Below are experts of layer 4 (counted from 0) of a mixture-of-experts language model. Rows are named router (the router's row for the expert), gate (a neuron's input weights, with its number), up (a neuron's input weights, with its number), down (a neuron's output weights, with its number) and show model dimensions 0-63. Each number is 128 + 32 x the weight over its row's rms, rounded and kept within 0 to 255. Numbers have three digits each.
After each expert's rows: "raises" lists some tokens whose logits its average output raises strongly, later layers aside; "gets" lists some tokens that make up at least twice as much of what it gets as of all text. This comes from a sample of Wikipedia text that the model never trained on. Tokens count by the router's weight.

# expert 8
router:148058122092113162169085176134176108117131122073119153068154134155164158103057091051125174136166136131114066099146103142109145076095177079095115117108113099078164183109134179134121132144107089
gate0:115181156145197172163138115140145108140113127159168141128159118146176173133147137097142152068152124105078120153221112230165200124138176160092160138129143088070118157139122099162069133154133134
up0:157076171142183125154187093119128091130173150128196061107157092139132155110140109123150104122143128091158184110146167163137144173124137124134086135184111131127132137155138124121145137145115092
down0:104120185101118110159158102091176078094136121099053041112173134153136166119141147100144134133126104103109110166101126145123106102069108131157154178138147177129156104192126148127153120141120122
raises: "ering", "her", " return"
gets: " in", " ", " the", " (", " a", " on"

# expert 43
router:180068145084108136171095168123183114104125123088142157067178107164155133124084105065132180146184162125089109111171106158115130083067140071117113128104104110079167207133119175129162133147080065
gate0:159075116141112164152136106132137137194173149084079157079150143139111137134189106130094087110156108128181130096142109135181185117164136118083103131111131135085085107120131162128120140146142093
up0:099144177168144154145117118139116091108133160149166154135187127157142160155150097101140156146134114057106147133104125106147170135108112151195125133132129204115127135131132150095113104109142157
down0:152130141090130107132126119155123087161090149107147215128112162148155146201131152100166136119093142159153107153113166089175134086100108140125114143139149132086111128161137237094101056192107155
raises: "ern", "ward", "ring", "port", "s", "f"
gets: " ", " (", " a", " in", "\n", " was"

# expert 1
router:165070157079108142150091190124174081111142124073125150068135142144140145129069114057139140143169148111107075100163109137104136113086163097074113106109097121106155161120125189147146147167082101
gate0:073127114160127205085120102120147116139113145187099140169054136122085170092153154091088126120133150069102145142143144147116167065196068141118140137128130120130129082152147130153101129083085125
up0:121144148152105134098119108143190164119143121140178091129104089114132112133099111160138118146084097142154153124100148141145158140126090124127104188130060113146086168155195100100082116065127117
down0:139135213102113158120127124193174167123128143157159196049125065093133168139131120146108157153121152146153129107121168128128164129153115180116122148124106122026102123114151074146102167167137086
raises: " GK", "ther", " years"
gets: " ", " (", " B", " S", " in", " A"

# expert 36
router:147095145095113146153091156152174069124098135082126182099158125174114133104070129043135142120113107144079088110136113103137156091099164088079125126096127141124115168143105158148166134105104118
gate0:108163115116162160162084148113145079072176142075147145077142121159104117145048084075164171105128182158181171154189117100126122103137111135090129110098149114106090152125134086144218059148107128
up0:108056164114091208129126199111163072075178172125143105113121098096146161124172074133129156145120131118126128113162120169075157119165126136093109092079152124142101089095086061109169155137106105
down0:140127086161179123182113185126130130152157146070094070110077118184092099061099103086127125147109152139120115162142080199124158143100169165131106131088121166103108123125152058112156090180156119
raises: "et", "ium", "ric", "ic", "ia"
gets: "h", "ag", "ik", "k", "i", " H"

# expert 35
router:184097147099155136138073149193173120111086138095121179089091126115113155108113152102108186123169136083104097121104121159113163112119106109093116114040086082100141145142125161136140124145070094
gate0:172125116164129154121092156097182158172194088079126113081120134150139160143187167142161155130133150073170116149103145159090136122179120124156100133131101114126146145151101105138158169106145140
up0:111129175147167102141137082112169133106093101134096128137181113154139138100117126119123112149168154118110147069099077118146130188088182168091083094121119143118095147201008138137085154137116159
down0:079112143123058111104083115115130129084144102152125191114107192134154107036168097061146082164141161171100136168099129145123133144100094145155141166150137189098062147111112116125138141120146098
raises: " of", " on", " in", " and", " there", ";"
gets: "s", "ers", " team", "ors", "es", " band"

# expert 26
router:179052170073142150176076143161157083121135152095128130069149112153169138104101095055166205124196109125093097090203056153110181096097116060097146116143115090070119159123150163171139141149097043
gate0:141097096136155111145147141131115101131103106110107169136148144111201175117124086076133125086152174146132132064118157151197151135133103108100108102141157133125098135131174150130101117063111080
up0:155104114131147129124130139092130104156111148119121046119139120111068090122112161177111165160127143122124133122123153132110102142136126135155168057098062140151153133091092212158123104116145129
down0:103069132142123148188098139133120105112068155185182162082155083127173067129118106207154182171116153187116147149166173096104133133110172161156163127139141212085121133123159119134102156125090192
raises: "'s", ".", "uc", "ient", "an"
gets: " D", " A", " V", " United", " one", " X"

# expert 32
router:179070167030130148171131116150124111131137144129156156084156148155163142128126140086154191140162172133094064117207094170090186123115152100091129113088083134075146148090102129149085168139073153
gate0:132163172123130160196139134181140141144098192163159122071131135113175106114155128119146142119174146029120078129106131103107118154117097154090101139110106116090140150196132100159122161160163140
up0:098158080152170171145091184106183142159098123085149102126120134139154095130199156165127139122100088117098133151123077140142158100164122085162116105150107154117069126114145182142175079189180117
down0:123141059067176124143130094103158128137129134147139114098129197181177163109075174104109133084137141154124120141063129137168124168220113119088141151158070128090130120123120114163141191103120103
raises: "y", "art", "o", "in", "if", "ing"
gets: "ul", "ak", "uk", "u", "ok", "ang"

# expert 3
router:148090144123118145157111187158115094101106100099090153047123136146120125115083156107102189142156167123093110124143118110111168103117134096125134108076130124115136175155102152156156106137091098
gate0:126066098139202115140076105153110123149148125170109127105119151102131107078185098179138116162163106121066088066100116116090108162151143119144117123137101124150176105127083137151122130128162171
up0:152147139156160122115152179153164090165168101103103131172194154092150119093183127151151149104101127110136066137113100140147091112150060109153158107123162136154125187081154120122160144132115122
down0:131105117061197098159123085095148134164101133122103115095219150132177089146149176154184143112163147136057103086115159157097133112156141122164141056133160077197129107186153188166143095086147085
raises: "id", "in", "rom", "re"
gets: "ir", "ar", "er", "in", " as", "an"

# expert 0
router:136144151124103167166097157089166110117141109094104171081157175157159093113109125071121181111176140131077094121130079114140163061125133117129063133119105087092147197170111161160114096133121103
gate0:191123163073175094167132154141133183073113151141110098099087094116134198137115120098180107132149111108130085112115127165169188142184064124140063106166114146116131109158125138147090097149097076
up0:117172127125109121143146124128078194159151146120086118133148181097134108134142127121201123125156167117137159145118111105130173138129096124149087111170161138119109072142113118132135075136125119
down0:091132093111136106099096176199154146129141102090122083102112160153147168089087100101133131120131154120151118131109131173139085173140149109168122087199122081124180089151152105118147064117097073
raises: "ig", "ry", "in", "ium", "ant", "."
gets: "r", " Pr", "v", "j", "f", " R"